From a checkpoint of a small mixture-of-experts model trained on Wikipedia: 160 SwiGLU neurons an expert.
Below are experts of layer 5 (counted from 0) of a mixture-of-experts language model. Rows are named gate (a neuron's input weights, with its number), up (a neuron's input weights, with its number), down (a neuron's output weights, with its number) and show model dimensions 280-319. Each number is 128 + 24 x the weight over its row's rms, rounded and kept within 0 to 255. Numbers have three digits each.
Before each expert's rows: a language model's description of what the expert responds to; "comes after" lists some tokens at least twice as common just before its tokens as in all text. This comes from a sample of Wikipedia text that the model never trained on. Tokens count by the router's weight.

# expert 7
Head nouns of named entities and common category nouns, like States, University, County, film, family, plus country names after "within" or a comma.
comes after: " the", " United", " of", " in", " The", " New"
gate0:144139141100153138157156157146127105136100115119107125121117113100137135135115127144107116116119139146114168137119124124
up0:150132148093139145154149168137126129136112122123108133125127124100158129138118136146100127132123142143125182138124138132
down0:102155142118150107111124167105146112146136153091100153131110188164132119113147140158159089141174103076143110115102105057
gate1:118144137135119102078126154132158137161074130095115064145094142158125159122116121135093129129122120125125139142093153119
up1:110123138128135118088106146132166123158089138114113073122094153148090163145102114136098139140118125142118140121093145115
down1:079138067151119120153151128108123139171111130152124160154174099123131120140103119124126115076114106121129112110096083135
gate2:163127089124145141123097101170143126172076139136078149116097056127118137114149148143159119123131120105121116136148095118
up2:099136161149081099133138157057107128086176121137172119134139187131156139140140103129083153143132147171142143095117162159
down2:106160116111109151120142110136139137135117134104116120121161171107095112171133140143086131155141136135173102129141175132
gate3:144123140126140135140109110150124135079130124108116130131115102183157117204130142142139148143141125122141130137077144126
up3:121111154113145158149141128134143117084160097140104094131118152142202148151107131134129140182136123135143161131074151123
down3:100128096127106130144093130094152133124131108104111135122113094125178133125121142127112114081109101102138101104166138128
gate4:157111141130150142184155167115120130087107152111097162127142093130118125099090116131087127130166103154124130129151135132
up4:184105126155092135128132158088137137114109159129136123132125114148116084106151125106166136173155102163124092143133174124
down4:136104105152103171107125101113121138107124105125145134117127159103154139120136139157129153065134128092074156085157111162
gate5:116137127133090122080105111104145114136183179093151167125142139114123131126197146180122126134138147150104108160092127112
up5:095125154148090161102119082125125133129157191054095154127152140101111126133133171194123122114121124138120093148121141108
down5:116130142135141113140159048087144146118136117137177081140130117082120108112135115100102085161146158156138128144153174124
gate6:069121154171081112103122161136107137145142143156095126117150130138107119146115153098098122128102132149083142153155159118
up6:166138100095166153131123095115164117127118118113140116146095122119160146092136099160147142120141126120155123096103095145
down6:122128128132129123097102106103142122122185110112104103082133119135108098132107148184127132110132136132108140121156169133
gate7:164124099137088162146146140122061121141152109165128146158133081160103152148124092126120145136174129071148192148121119138
up7:105165155142182097147112101127179132135107131116114080114122146146146109086114135108095117135073109183115069121131101138
down7:086120100129126113167128151135103113136106127131133107100141164132148130155135127141147122125122102132117142106151155129
gate8:135151105095133122109106129112135143120153147085111145140105129133126162188140136149162123151135118126129159139124096142
up8:148160088094135142127112113118155162100149145097116143166127111113134144189158134134160117118170123141132133116132102100
down8:167123149164150107099117179122160102112157163131158175143146115093140150123105139101138125166138118120160145132128117099
gate9:097165127137125181110094132106131130126159052143126132163118146140143113125161104123163136141124167134081155101098098162
up9:118157163117112157116080130102118118142170132171160122162145132105125112128131142129166130124088127088116135152096094096
down9:135150123127090132140159117164119149109146112126147091106168092136137160126132153100152144154090170147121140105079139093
gate10:137131156132161151129116072125149122108115156134137136114173146146133136131119151116102141098128145085127078124147124096
up10:141134119100146172180093097131114106158103133121162124143134114167163128148107143095117170070104119126107111103206139103
down10:164152116094096136121158091089098118138109126120184166115164144116126139114101135154119169146129181082091129135134150149
gate11:142174160156127097129134129133156130162125134103161167073129082139123131078124126134103158136106141127158129119116128134
up11:088098097094119167130132131119100111063130124149099080164126171106125116182132128125147097125145109116109110127140117127
down11:093138134118126107096083112129122117136139107140133148143147131094117092149141142149146141182142123111136149098069151115
gate12:153124114134140100140116116119134090149115146169144102123118151132135163134119147136101133131143119155125105129101157122
up12:130144146127115131133176146143126115074130131089128152163114085119103082123120117123148136137113119138180153118140062134
down12:164128106122164120147136080156107128134128134152137112166158099159103139059110152143173144157086129099099159121135099153
gate13:121139118104136105131110148137105150147127123117143134123112143093141161097166123144125096131116111150136131159122121151
up13:144125135150110146130133113122147096116119133138114124148134083149135098152097132103133157125154148111121121094127129109
down13:108116073197144150144096101131136127117108145153115123116147130143132100140150118150134111149126157119134166159138110131
gate14:113152148094140115130125145150117070128073150074127152140132077142136104098092135093087139132107127114120080200099172186
up14:141121089113111150136170090128119158117163135152123126092103168125144165092179108175188126118151113107133161095113051113
down14:153166138069147130134082135104173131142115114140104117146170124149108134157075087111131148126146149109123135123117144149
gate15:145118156164147111179102198110157087101151106097121150083096102116137100174165106134125143149157077129154152159169125087
up15:157091171140140116169099180147136094094141119110118124116112143124152110142157112140138116132167105147133140157148159101
down15:112131114151132122117141136106088149116152129133102155132117145133143123080113099127132157115114124134147150129098097110
gate16:136082158130171105138149176113158181123123152190117156091149143149127180107135141110115129079128125121156133134115145133
up16:130104143109139134130138185122149142127134127159137141101126149158135173135108139112104104123130136129184139119115121149
down16:142090094123138127162102072163099124124086133114140110144130099109125131107126089090075101121125095117136128113129125166
gate17:150100100147133138164141137141143136105116149076121122145156106075128123191085132122117120127138123175189115132162114143
up17:139159140102141133107127117108134145123164156131102133107149147100133122135098117152133127122134160072131113109131138135
down17:132142169139151084092139116134129079120119140125157121115152078131160129089117110144175087152131184132138159143161104137
gate18:127144146104157165134083135078135107133137111117081113160150106140164127140140119156153104135131111170150152143115152135
up18:102119138103135097124137073106127140139130124137165094146140105120142140108153132141158120098137124138148111108124140157
down18:128110139130148140147166140143118148124145143148133163081105162149156138130072109156142103076130164089142124115100142127
gate19:149099182131131136133143129126192111115149103145123158139135094115114110137130127103096135111170124097138124131096097113
up19:144128176167127149144154126131146128088124095125137120129135115132107126140104130136105116116174089086132098166134108115
down19:138095132138145141096156146102153138133157162113119158133097097121098174120132137146132087095091119176131100147105119115
gate20:131144158135139135155158093164128137142120136114173155153138121079126160079149158160139116168115107162127155168181147155
up20:130140167149147129163173116142140140157117122135177134118187136128133126117124159153091155152118168128161153097166125114
down20:138164139132161113115170176109131147138095142146138121106142139143117149148084146160136098113112107165154115158107101129
gate21:117093131166122108092129131139133155170118088115107110150113155129133170158149126147147071102109132090123152114134152117
up21:143170155134157117139119119150174117151086109097129085134117152116135123144093120132113085073135152131106127113179150144
down21:111147117110159140162112154135122133109124112190086138126131116122118133102127116118153081159172119100119157121154112164
gate22:131127125196135147139104163092110157100128069122130087154100162092113131130128136149137145083128127166135139106133139123
up22:113159135151102114112167131147155141159105131113121115136146081156123123132137149122084085174146119135139138146115189106
down22:143106102127157123100097157144160130124129141081116086086135137128151110113129175130151160128100125073143152118135145083
gate23:137127147149161172147161125152100145115131143132134164119121151102117109129152110111114088140136166108118129132117108135
up23:165141173127156149148195121146099126127123137115148155137105153100112094124138122103079102142126161107110122128094100114
down23:073138128141139120114072142112136134183116170096141113146136096162151108113075145131146113096153096115126082131109156081
gate24:148146148121147129117157161197140131127155114145122136147110157116103124109092131124158112133121153108111150101099109146
up24:134086154142080146134137087108127131150134129147085126106154104126164112129158111134113132125132113142129155131162124108
down24:084139157128124110146124128131124103127108114071139162119113147123148155130090132114129137149108132141108134152129108129
gate25:141140129120122095099128105139135096144129181091155146143133112098123139117134120113126121117114101109081111116142144156
up25:124126152135147100106090090127142101129126179118163150131135135117125126139152136123135129115136105124102119136126182134
down25:158108126130125143188140174129126101136124140132102122161104113081139164122166128162107106149112103153123134104132121087
gate26:100090090175110079107165163147144126135140091108189146144107160078168121079112136075083155092106075133123101152114126153
up26:134160159078138155139112106099147150155142159127065108099160114155120120135151099169171115148134167111167146107148148112
down26:092099131147111136106100142112125143085124135096124119134092119119131099132120136145132085113141120128089107093104099085
gate27:134113084133141115151081118119110145162172112096150128127154135143127114129130136142170161112117125161099111142119138123
up27:143099108121146129139090114126112124146157108102136105109135153172108104160142135148180144120119126161140113146097125110
down27:140166104162099146119104157117144098114125055136131164144119114133139121123091096125149143102125135142122118126128155094
gate28:148132095103139163147064092166091130150132141134117171158113208158174136162152153138117136190139177155095140140101131104
up28:141132116137111125122133143152130129104124119150108104103167069127095108111129134112153114090093094113144116169189132136
down28:152118131122138190101161142110105108109084123138114142069133155127091162088127142134154150092139151089157131107110100117
gate29:149110162103142119129162119054113137120164160121130171141096136137168157134137115150144148153120169106164182125136080148
up29:142102156102146122135167129081107138120149155123131146156100136150156153137142097153139153175124181096159180135145093146
down29:127112118128151107133094094084137138149153124081140150175138124103117097098103107147117137085129146105152121134141130127
gate30:165151101120149140131118103159090105146124166102097138106101123137211131128127120138161162095103090139091120098105153110
up30:111102156133100098113112148112144156136148115162158110157165136156107133133140155134075142185147125133137170125145105142
down30:076133108125110136137141108118115147129140158130145132134113126135096136155123150104145143105152141206142101116113069102
gate31:106144101179129152155137126163121150105116140115116183089138136122175142148094137134085109144170122129139134092109106141
up31:085137109212119137127142137149147127126124151128119175091141129107180134173097125149090118140158115130160128115129114146
down31:110107170120141115115143139096159131093112132104177102120085115082135135090147138112129116115044160149117133141115150143
gate32:114137145111136134166157165124121111132146101173141152085101125155129119114110154155177158140114148094145115157101123151
up32:135153199101133138151132192129145097115141086153128148100106081146116132119089167160183156120123125121129101176123123117
down32:138140150140140146196141158164147155100169109154139130161087124157066116113147153189185133122096148087133106109125160123
gate33:173109111118127173148111132129105106099168122140129142096117151134148114148145164160125112134129103109140115146086130075
up33:174104113132112128140108126121116102068140111142138111102112155114129120149138150147146120140144103113140126147083137096
down33:120162171089143154109100099110111150109132184132113114125112081123097109119173149133123088120124139164166102081098147113
gate34:111142108149111144110130101117129118107110140108104099161150100139108141148051130175108102150153111131167124139120162166
up34:131149131154129137131124119108133110090115121131108099149138104118128157102082141164106102140118118133137152160091135152
down34:152095128116111147124085116129122103148145123110109120131091115115146108125082124165127108128123145121069161144134081158
gate35:103104140115083104101090107160134105104150115142121125113167167076090102137122149154164111097168138093106159149064113099
up35:113137126110138139139150151114121167107111130143081123173136113139135091138108104087148114136091133152141122128127146132
down35:140138116107137141162139110151154173122111154168129135136156130139116128110128127143136150131132161144135150101113137112
gate36:179138136134142124126210134123145100097084197102088194113122134159116120099106126128103142136130147168174137162086124122
up36:162087114134132141119175165138145130125107152091092200088138116162120127119112123155134123155161160163163118159067153071
down36:141135126145143087098120115162135154111107130126148122143103134144119105147114140117165106109079185153154164112147175124
gate37:140104143084123131113082120123131135137153114107137088155144128136153128097130137139133153132123119146134134101124120112
up37:097131138141119107103122150136102104135130128131138195105152121091168132123135129147156120144141109172144125142164139130
down37:142135144149105155130100132100131120148147122090138118146127136154151132120150099178150114156163137114125127106104116131
gate38:145068136139135145130114121114106144096117110144155189114159139100095086162126133159142122118113127113162136146092104155
up38:103153117143114091116148128169157091147134120126138116122106104164155144117147127114116140171159144138076119127172144146
down38:104148123216131094121139100143106136137087144132150143117112156131107149086143083172154133117111152121120143112125116106
gate39:119121159132119114144094148084130128135119119091107148084137147112148140153148122127119172116092102142177126104155123102
up39:156114110123137126121158108177099114122138146195153116166132089151114099099119114120147099136151154118080123151126116157
down39:115153120135124145125133139122159113169085145102158137133118136147114148146104129099062132113120093134117133152135122105
gate40:061102106094115073121128161106148113111142162135125103144148120141092160160122114140113085123099155166119099110108104161
up40:080097114103107072120147163099134135092142147122136105153145116142093159174122122138112092114091149165143089103125087149
down40:153125150161127124153108147161094115156144073092157156172139076142143128146111128119136162141113138161121154119163100094
gate41:107096122124116161141109121103117086175120138160097157111117123123114131143124101097151094138180159101122114110111130113
up41:137103092122164126122100131130111089148136131173106111133104137144089182111141125074165075108117114089093107125111110144
down41:101123150133144152174149126103104103094101124157109086131140151098135115159093116148109112112126145113107116142128102139
gate42:139122159110168106168156143151127133114101117129131114137110123139147163128159141144134140153114137114155121116111126110
up42:127100161119157090139169148106127146121109101145129118143127103123134148136166128146143113167106112110146115100154151118
down42:081087129100059119102110113127127142137138140104141153105109099068132111158139127109109143152148131116129138144166149145
gate43:162121161073135157121101142123126133105129163128128095134122105110077119150099186124170127096136099138118136110132111099
up43:166113136076120165116099147137109128108127154134143113127120107091084145144111171128154147103130096150106145129128108125
down43:122121103098114112121085131144163170139140125117177132113130118146140132147107111129086118100088147148102103128138119162
gate44:122117118173113117111105125150075076149134104115112131184099116111149123142125150078109117094123142152128125119180104131
up44:098094124143097104108120125151099090160156094081124149160114139127147140103138127092142140085099137143128109119173110101
down44:084150168093128144096117113105141139098119129123104104122151079133121129169134113171099147134133116143105184119131094128
gate45:129141159134138140121151174134133113128137153158111105159118115149145116152121147102120135125132142139142137126122158116
up45:115149152091097122139123117140103082129149116141061119174086152151131110139097098107166113137105112079118146142139172097
down45:133094141064184101148103127124120107143135177093122143108135137131175119138109136109145094127144132146181148115107107078
gate46:133150124172111145169146114152126133143078135130127140156149101148093127108109145092148135135113104130056109086147114098
up46:159109129105142092093124134121147123113187143104127128108107135085181154100182102163094100125147135135133152135115137171
down46:088109093164138138141144162125089127144120090138143131116136129135148115162129144070131116145143090121159117108132093141
gate47:086150141101120182139095126100139163127122125115162048099106121128104110128091168116157148129157120093140120148079128077
up47:173118119171117090113138118161106088122148131144102218146158136115151125146163079148099110139115135157155147106171129177
down47:117098165103095140110135116162123151097141151173076120140179145132122101127097129144080142130152128101126126153102151078
gate48:104137139135111074124146127115104107130127128148141166124139141133148175135141168066105095108161143159123118131134132096
up48:105142150163077079090142099118131126117118143153099156115138146149144154139141150078081115114132137124127133125125131107
down48:125159093142076097143177127146149168210144137138142131140117116132124160113119128098117153137102166168138149148126132100
gate49:146078102089145118175099107137118143127112176112114127152139129120101128123094134105156113139160127091133136097180114112
up49:133102093119135122158104115151154114142128145104115111155144132109105144098113138104166088144155129105141078101176123107
down49:135153135130150138127187148141125164128136156113139098133207136080135148126119145147132124108144142105092097164124106144
gate50:105125115160122146114079096131088138167139105146151072104118148122094109149149085125133160143124106143104081141147119124
up50:139164135107142127156183190125139107096111129140148142124180139130148163125122131140149116159138154142112124086087098145
down50:173101139131147130127112138102100094147130158147115118108140134137156166135116148123148156119116117135118102128133136130
gate51:122098104114138080101137120101095187100095146146138106099105054133141111151116114116104099144139116147121120120115124133
up51:102092093126121080103133146123138183087113152141132115144130116128127138113129112119065096136122116148088122123116108151
down51:138087192114150111113135127136068132137098130149174140169111160100137133095127107139148160152148215158157091121100151124
gate52:141155129130105103107095097107064106127159101162135133120127130171130171155120159123162176102133114107132122159146121104
up52:135156135133111122094092088079088106145153101144131107122106110141108177156131147128123137130149122120140098141134112095
down52:153098145115114097165147168096148162123139136118125148142138096115150118073160065123133155110109128157122137105152099074
gate53:098157114101151082095053096111153120149123075110137077147147212141149151144139124097151129076126139142143116123131083109
up53:155138145168123179136177142127103132136137119127149144085122058119132128117140122156123079157125118116137143114092184123
down53:142157170112157151138139169095127150117104126172095110104089121085094113071164150149132132150139159130117160123121101151
gate54:111107087126102128107156136195134158134162155133156155147136140132123121158132129110093059121134138157122158128126128134
up54:157170161139132114101094130112105103103115138133118137109086128135114126092159140122132193151117122118122101143123129120
down54:177142152152150124144104160141138133170124183147075161111101124105128133138118164115124120083123094110126129170145122132
gate55:127132161158136140105150127098113119127111100142146134135107086140115116129135111099071138096116103159140155164115185111
up55:117042107152124119106148107144098138109158108209144127139091084138140126147163125089095139135100107116130143152154159099
down55:107117141140147159148133096152092108103120133104151138126162128149121108195153100148122114132135111148140105114104133144
gate56:114094135105137142104104133146131139118094115149110115126110145092088182112126182133119108095141138094091100106133132136
up56:117140143131128148097107121097132099112122115098145139142153113101137105158116106079111118159106119077126129080156136098
down56:155126102132139112126151137094156122187101129076113111105122105066167122089089148108118147119091094115122149119131143110
gate57:120109119101162110132104138092137148130122154158147123113135114165193092142156116105152145121137155141158125129140144108
up57:099115119134153096157098204129097142147104126102123126099122147151159099166121153095152144093168134122114114136141152151
down57:123179102145142129103127128152127149107118153131106143127130131140124112119126122135128105135128132130176169101109143064
gate58:145118134138140103159150100147132147118134153143155095129132069172100132105137151142066147153090116156136161126090090091
up58:134139123110125088152123107125126121130130141153147087137142130159082142089149151154096148136123122179130158143107099089
down58:135146118144123078112132172108104082153118153121138099124132147119110084097116128113094195142177116136136135109138136158
gate59:158113087118126126133085138143119112143145087116092110116104128094150110150121153138117127132162077084144130203094150109
up59:129125152150135155097133099108144138109149129114175129154143089128110156151144120111095114147112148178140083111181120178
down59:120152113170105157077136140108071122142126166119157101133110141137115098125161136130184078159129179134120110139117115134
gate60:123116112153174130068128123099122124087135127153100119135162080113147150120109149121086097126146108118121145113132147128
up60:126107119152158135071123119123124132083153125173091118141155078112169137119114149116080114120134102114107129112136146103
down60:096121137160120133119156119171096171137134116131139117127158132160123118078106113146133157116128165183099084140097113089
gate61:150096118120118145104163195105117150147139153161120141104114121100094137132143147093149129122141115097120144118138134137
up61:121092115121137160123167197096117148147114156169108119095109144111097160121123136103147100130141100112126152125129139127
down61:173124120118075139133133099144149148158152107120090107138132082095145127124130101114143097102127180127133147149062170087
gate62:165095118102111131151148149137096134133125180142183088106128106104145131101164135118147144137156145132139139117101131138
up62:153153121149148125150052103109146144141158076119133172117106167129137092188073124106133140121089065121163105139135175124
down62:126155098139141136142158135100100128146089110130103143113162088152161104202106128126124077100164169142158143141118188104
gate63:175135092137134125130143080129056123124126127123108134147075150177140106122144152171112153139153098084172129148109113110
up63:168132098121122134108125101109088118160113137130100135132084173170132129093128165164105172138142110072160140141125135129
down63:166142103099135125090099117111129135086154111122097131156106070117138113104094120147198097176158100117124131159123111173
gate64:119161165115098103080113133122144129109126133150117161174158143135147118107120122146065152120167090124113143176105146144
up64:096170131067108107079122135119127128095122170134107193140143113119157140118109111116099163117164091139121138155076140148
down64:119131115132109122102178131119103097113127130102134141115118149113123151139111118090111126144128127130101116118137134116
gate65:137148128196100137102141106141107135138065122135119141139154118176090120082131149164110102158140139096100183169114122111
up65:123114139086087118166125124139131116143139133112128122135121150113104130141162145110137157152133132131143077088166123112
down65:140147146097134114158131125114101169134125106163156126123119115121133164118143106138190118158137212129116122104108149117
gate66:160172140142157112117115138147155140099101116106141171143144148141084195126117108143113079136093129103157123115120106102
up66:147155153144150141124082153132111121099098106126145143140139142115082170098111124126112078122102145084155101105137129076
down66:186115121112109160094140143153111123173112139130171155153124165137146153120182140117103116138132168138126123099109137124
gate67:108154094098095123132128107111072153152140120160119067145134141087116129116109104096147105089140152127120082141120112132
up67:181092131153157089092156129153171132099113176118139185122112102158152138108130139190137157190135107127121174144112113149
down67:140136103125104124106089096119125160149095145139132104143124118109145133091101137158134131126108152138115153131118137151
gate68:113083129179105107110098090162152117162168102146145098119085129111115141148174136132142115107140148116073123133145162143
up68:152126105095165125127189156137124141096092129116131122085167143149106078108125148131128107147089111151168110133106099115
down68:133120133099142083142113102135150130098109160140131098169124201108164132141158125122148150111116113171139108110117105129
gate69:090123111126149106116108132137138110107133134129122129093097136134124130107096130102184097125130135161147130141121119071
up69:123131117102131131094093140115152096129157114121127119138152152108128118141095134075165140122119127123102164164089119054
down69:115162116104114124131136137129176097111146116111097150111147122149142153147129105110075094094070097151110139119190062127
gate70:125188126100136112165118144109105152159143122107119113115118151111130124149150161075146181103154141118112159126105108139
up70:142145130113166153150110124124105116158182095119118118096108150118133147144144136083162202102136162118115134121127131148
down70:120135156154137156165122100078118142119150129117060150104137118107139123133142106109151116115135156132127130100126130141
gate71:143130140110113150084163142146105134096120182150120171178140093168113132123166096131097115126116132101114114132108103124
up71:123120120149138087177097112106167121159135076114133096063125161104138136137106151127159135139145136156145125123146144142
down71:099161086148108145133149117122093120112136139127137113100147127126123146138107111116143113115111143151137126176112126172
gate72:118171125122159172165109161149117154145119107133159139146150167138126119146111124120145134101136135125163090111097092131
up72:137105117167149114141123143138122077119117104137120114110125102101130103081165130144143128123161168135145114131127166144
down72:103146177138144079143133077099119178133147139159151081098084114099107120114137164161150114120110164130155161149102130112
gate73:101122125146136153190161132108116117110152179161146118106141125157179096167131168177080141143153105123107139138085118148
up73:137134144131137162131143137107103096096094140122147094103151095122186110188108152167096139137168113130121098167098103122
down73:130107146148139120123159126113115115135113163150115155134111117119100125142093104061126187115131137089174104171116122117
gate74:144116147124084126116142139132133137112144106183125190144127094099142128139144140123121136113140151109111124065134094136
up74:145148137136109116093156136130128114142139123194137151126125115066128135116152122121098122097132170133106138094158113124
down74:158132139130167095106130146141091147109136113136163107164121088128122111103143117110137140111132162123163128112189095114
gate75:137143123117130115081120116119136138141126140141143112154144108095095142129132076094142194117087133129121116130132095142
up75:107134135090172112136108182117127159137110145137128156111106109140121122092111131176083111140164147159152114105142113132
down75:098112097120135094171121155150147129133119145147209088150119138107121149146127091138084112136114096169118118147083134129
gate76:125112122124124117127090137129129119116108124140058088108135148176137095141161120113120121150125160152111140159134146128
up76:137173139122112136151152128171126130120142129116194155149128104074134155114109131121136148111129081116153116096140111116
down76:130112161124115121107165150179137148128143101145098112127103155111133113151118125118125123112151148143142120117183146146
gate77:163160105087134106087129141108143113136124118124135146078102088058133151085115142136129127134161119125110153093093132110
up77:077121169150135137157119115162120145147139141134119120147171172163106100187122129118150138150098142112147119160157113162
down77:144102127141088166141172149090125125144084147114122113144137165112092116182166095098093117129109141102105110145119113142
gate78:107120147105132118091157199154156140130108160134093134145115074140130151136090115131158126072147138155103148103126094117
up78:137123136135116124111156137106104128124138121165128131106103105099144166179137133140144132132096163130158126123135109123
down78:188145122147137130074126135157142118130109113151151120110137170116112127121136152124155158157131126156125165109121110168
gate79:129124103109127143095105135135140130132132127136094124146140109146157162131148096129128127142130123120184154112097146102
up79:135127121156125118142100121096131088149141094140148140157110142136119124118117121140122094117141103098070098152184130117
down79:180164117111140153149126134084114131123097125144109165135141146116115131163112129115090127162151128111122135112107082143
gate80:126168133137111150110079174158097125155160109123142102154126150140112118120162125139134105123132097123088145141119122128
up80:130109103111123104111188111113161142115105155142123158122138089132131117163116107139082151119102122128164128100109134120
down80:119144133103153132155122140105156142142142130123144116147134093116154097105110133112130140048127143121143098167173108165
gate81:141154126132090163139130124157100077088094146140114125154154113145150114105098137096134088129112138147123116149144114127
up81:159152119136093146105116116159094062093093170111130132148170079159170133110090158097152108131108162117139142103126125129
down81:131155087109114118102146120128127112124165132127130190127164108161133110099118113141146150082104145136077102117157129106
gate82:128096117083120141138094127077105096114095090201141107149144118151087122125131122138129102132079124145144126177111147142
up82:124104093087143112106168168134136096162118143113115116099137187094106129127141107151124128123091108102120132119063121115
down82:171109101123169130121122124177162154165111161112127152133131113128120119119090112133140128176154118100121103111114165132
gate83:131101125169095136129147148178153116116103130159114174066118125153147134116192134118151156100145125103128153135095119144
up83:107119085148104160148118161162141103132161126154099146094119135132148125157168156145161126115149132105133120168057112097
down83:074107112116119086139128101155152148109136078123135135149122161144097091135110135136186130138135132120130111147106176134
gate84:127117191114130121115118114153113115124106131112121126111146106116096112091106137146142143130130117170138097134146117146
up84:102105172121138113078146090126136125088095145115115151127153132140080132125118135125140102119109142156155082137131148107
down84:121140114173115184141147124114155093145146132109151162107158137166123184136144153105096132088136131131123123115162164124
gate85:125117089146136107159087137135115128110101173119127133131147145148121123125121143137094161118134147123114107167115120090
up85:114158137099117138130152148148144101171112079129112093111120142081154107167120123110149114123127123158100150122121128152
down85:077118130126095057091133112122139108111157080155113160111138148135163118126153134152126141119113110112158126149154129109
gate86:113128082105115124129082158075118137139153142120101138119135148145107171124108118125075122115143132134119111127170174119
up86:104115090142127094174102065079123159132143134139091151136112123159113118137127124143071158080169145137125110156148152125
down86:125171140186077130082124102157143140146135133141175144096135143121127144134134088136106103135150072145102140148134145145
gate87:114142134176123127179135135105092146134081136149123145110123158156130114148113091121103180137131139116118116092089122101
up87:158116119076126136066128146140163109134169100094142119128119115095129144113138176141136113123097123148096155184171139147
down87:148142147135144120143138131116164100109136134141142109110155123112104137136111141128126082155145099133143110101108109118
gate88:134118147119135129120171132135084130129119104069123165130125125132158129128150117142132101165161119119135133108126128133
up88:123131145128138121126144116142102128133123095082134153123123123150164120120162111161146137171151141108101135090103121115
down88:147080117129150131122108148157126148108132141083124093162139145083155148196129104121090145130111105108114144140111138111
gate89:079176147087156154151116146141151117129142118153182144132120137136127158103119128126110114111085130092147155141094128200
up89:077174163097140155157143144145112107124114101151190144146109140135137167083130132137128125109103129127136155139119119190
down89:132099120142173155116140138115132117110124113094124104145141115092123095180136106096110130119140161148113094151132147123
gate90:122140155116131111119125075126099117146139117101126082187105147118149115095100143157128127075101127146140123099145133134
up90:128144096157112137129105156134171147102119120137109155084145091138112153153129110131144151157152125130117123156111125121
down90:173144094143119099085119111120125140099166129110135135144117157157159133114150141131158112122108136143157159094141131148
gate91:116146096120112113133120122144178169132124151087137117189116141135128097151133118097186102157083130155104125144150107137
up91:161129159131155121114121156130129099152094140095101125115156113077130129107100144138106148110106125142112129136148146172
down91:117097084130111112144138147082139171121125111170170123109106158121156157106095096146128115132125129091152154146139134104
gate92:137150131123136075137120125102134124124143127137132083098110075095161129089132090123137120084100124113121119102121101175
up92:096114120128113174110132122160124115145133121101144160153146172167111133145135160116127114169161135142128133167131157085
down92:063151126120119130133130116107145116104146104106103121127141083082141086152119106121128128106166112162164137130170132128
gate93:116143086144141062146157147135148201118122133121122099117087107095129083112168182161111111097129156121133143120183112117
up93:104171070127155084133161136150138193124136131103113089122085132094138100127170195167115115098133148113127133102186106128
down93:162164150172148131097133117120124119096113146151140113129095132115092131124138102132127090150121117145157122099088139110
gate94:137160134148094098161108160098094140131122128132140139119159111078166146119107146116141153104116150131125118117129106132
up94:114090143111188155099147104147148104126136132110113130122118135164093132152159109131107100132134115112156131131125134143
down94:118120113144112135119089134173117129135101115128141083142135116146123156134134142131156164112100126118116135103093144157
gate95:119142153086129085111093130175090106117112121155108176137112132145167116165139130125129146090130147154146103172117125139
up95:163103111166139155131154137077139132118160162089148096133119135127099127093121135144186113129125129110084136112147133131
down95:142123122157161117114127081133116157150095109102167133124129119104113112138122151132134112132127116180115123111143122095
gate96:153164127153145111141142168123153140094143128124150158109125101140110124165072124136066179148146109113160103141153123136
up96:155105114081126159142127072138110105151104152136101104141108135127149107066180148124201093096126136129114157116126104125
down96:175125166137122122111124155126151112161178133137107115114115146137128165126162128088149119135123155114112092120136138105
gate97:132150145080144130096104168174126131094126151111125155093110139122090131098117159118103109094140115122127120126134101136
up97:159126158092164132137141153176143143082127123095131136075125126125108162131126132144099136118136143112163111112158118091
down97:103112146165129142142145171120133119102154120138118163129103122152118110154181083130118145147144107102183138135140104119
gate98:139122092121160106153141162119131135150154119100115124104141186130106170125143077142129092129097133113153133126134123119
up98:142106135153132151119123124119113097110138110110165140064145113161126115167111123110102123097135117108107173127129138116
down98:134128117125113129107107100086130092152114144092143120126066162132169139094148133136107083139114169126101120162114112179
gate99:156116158142146130095162153152145167142144128138134156114099099133087117102091160141120119128104130135138140110105109088
up99:160109155128140136110152138172155175147142144139136168120097118121096111116104153145114123123101125133137132118093121098
down99:105135133158153136118129119121096079098129116160122133096108130096113165143105138108099107123148085162115130107139140123
gate100:139125156119122119125117150144131126098114143095147146155050128169131120075140144089116158125124094102139107116155118115
up100:125147160104142124131111147142141094105125141103166155148069144157122090078141150101134130121126077108155097131132121139
down100:151091113104143177107145129133113102120142125106145165116120127120157149152127092131157151111104136110103106108145160124
gate101:128138103122126139081120171126134117090150120156142114086134120142160133138114127130085151162122125104170157147110115137
up101:160113138140103119153132150120096136124149155162150128113093127157154096105140129172121165172129122153156145126125106151
down101:125109123098130120155156143118139095132138105128109124133115110139138113127135108164112143124154144108116129113106143170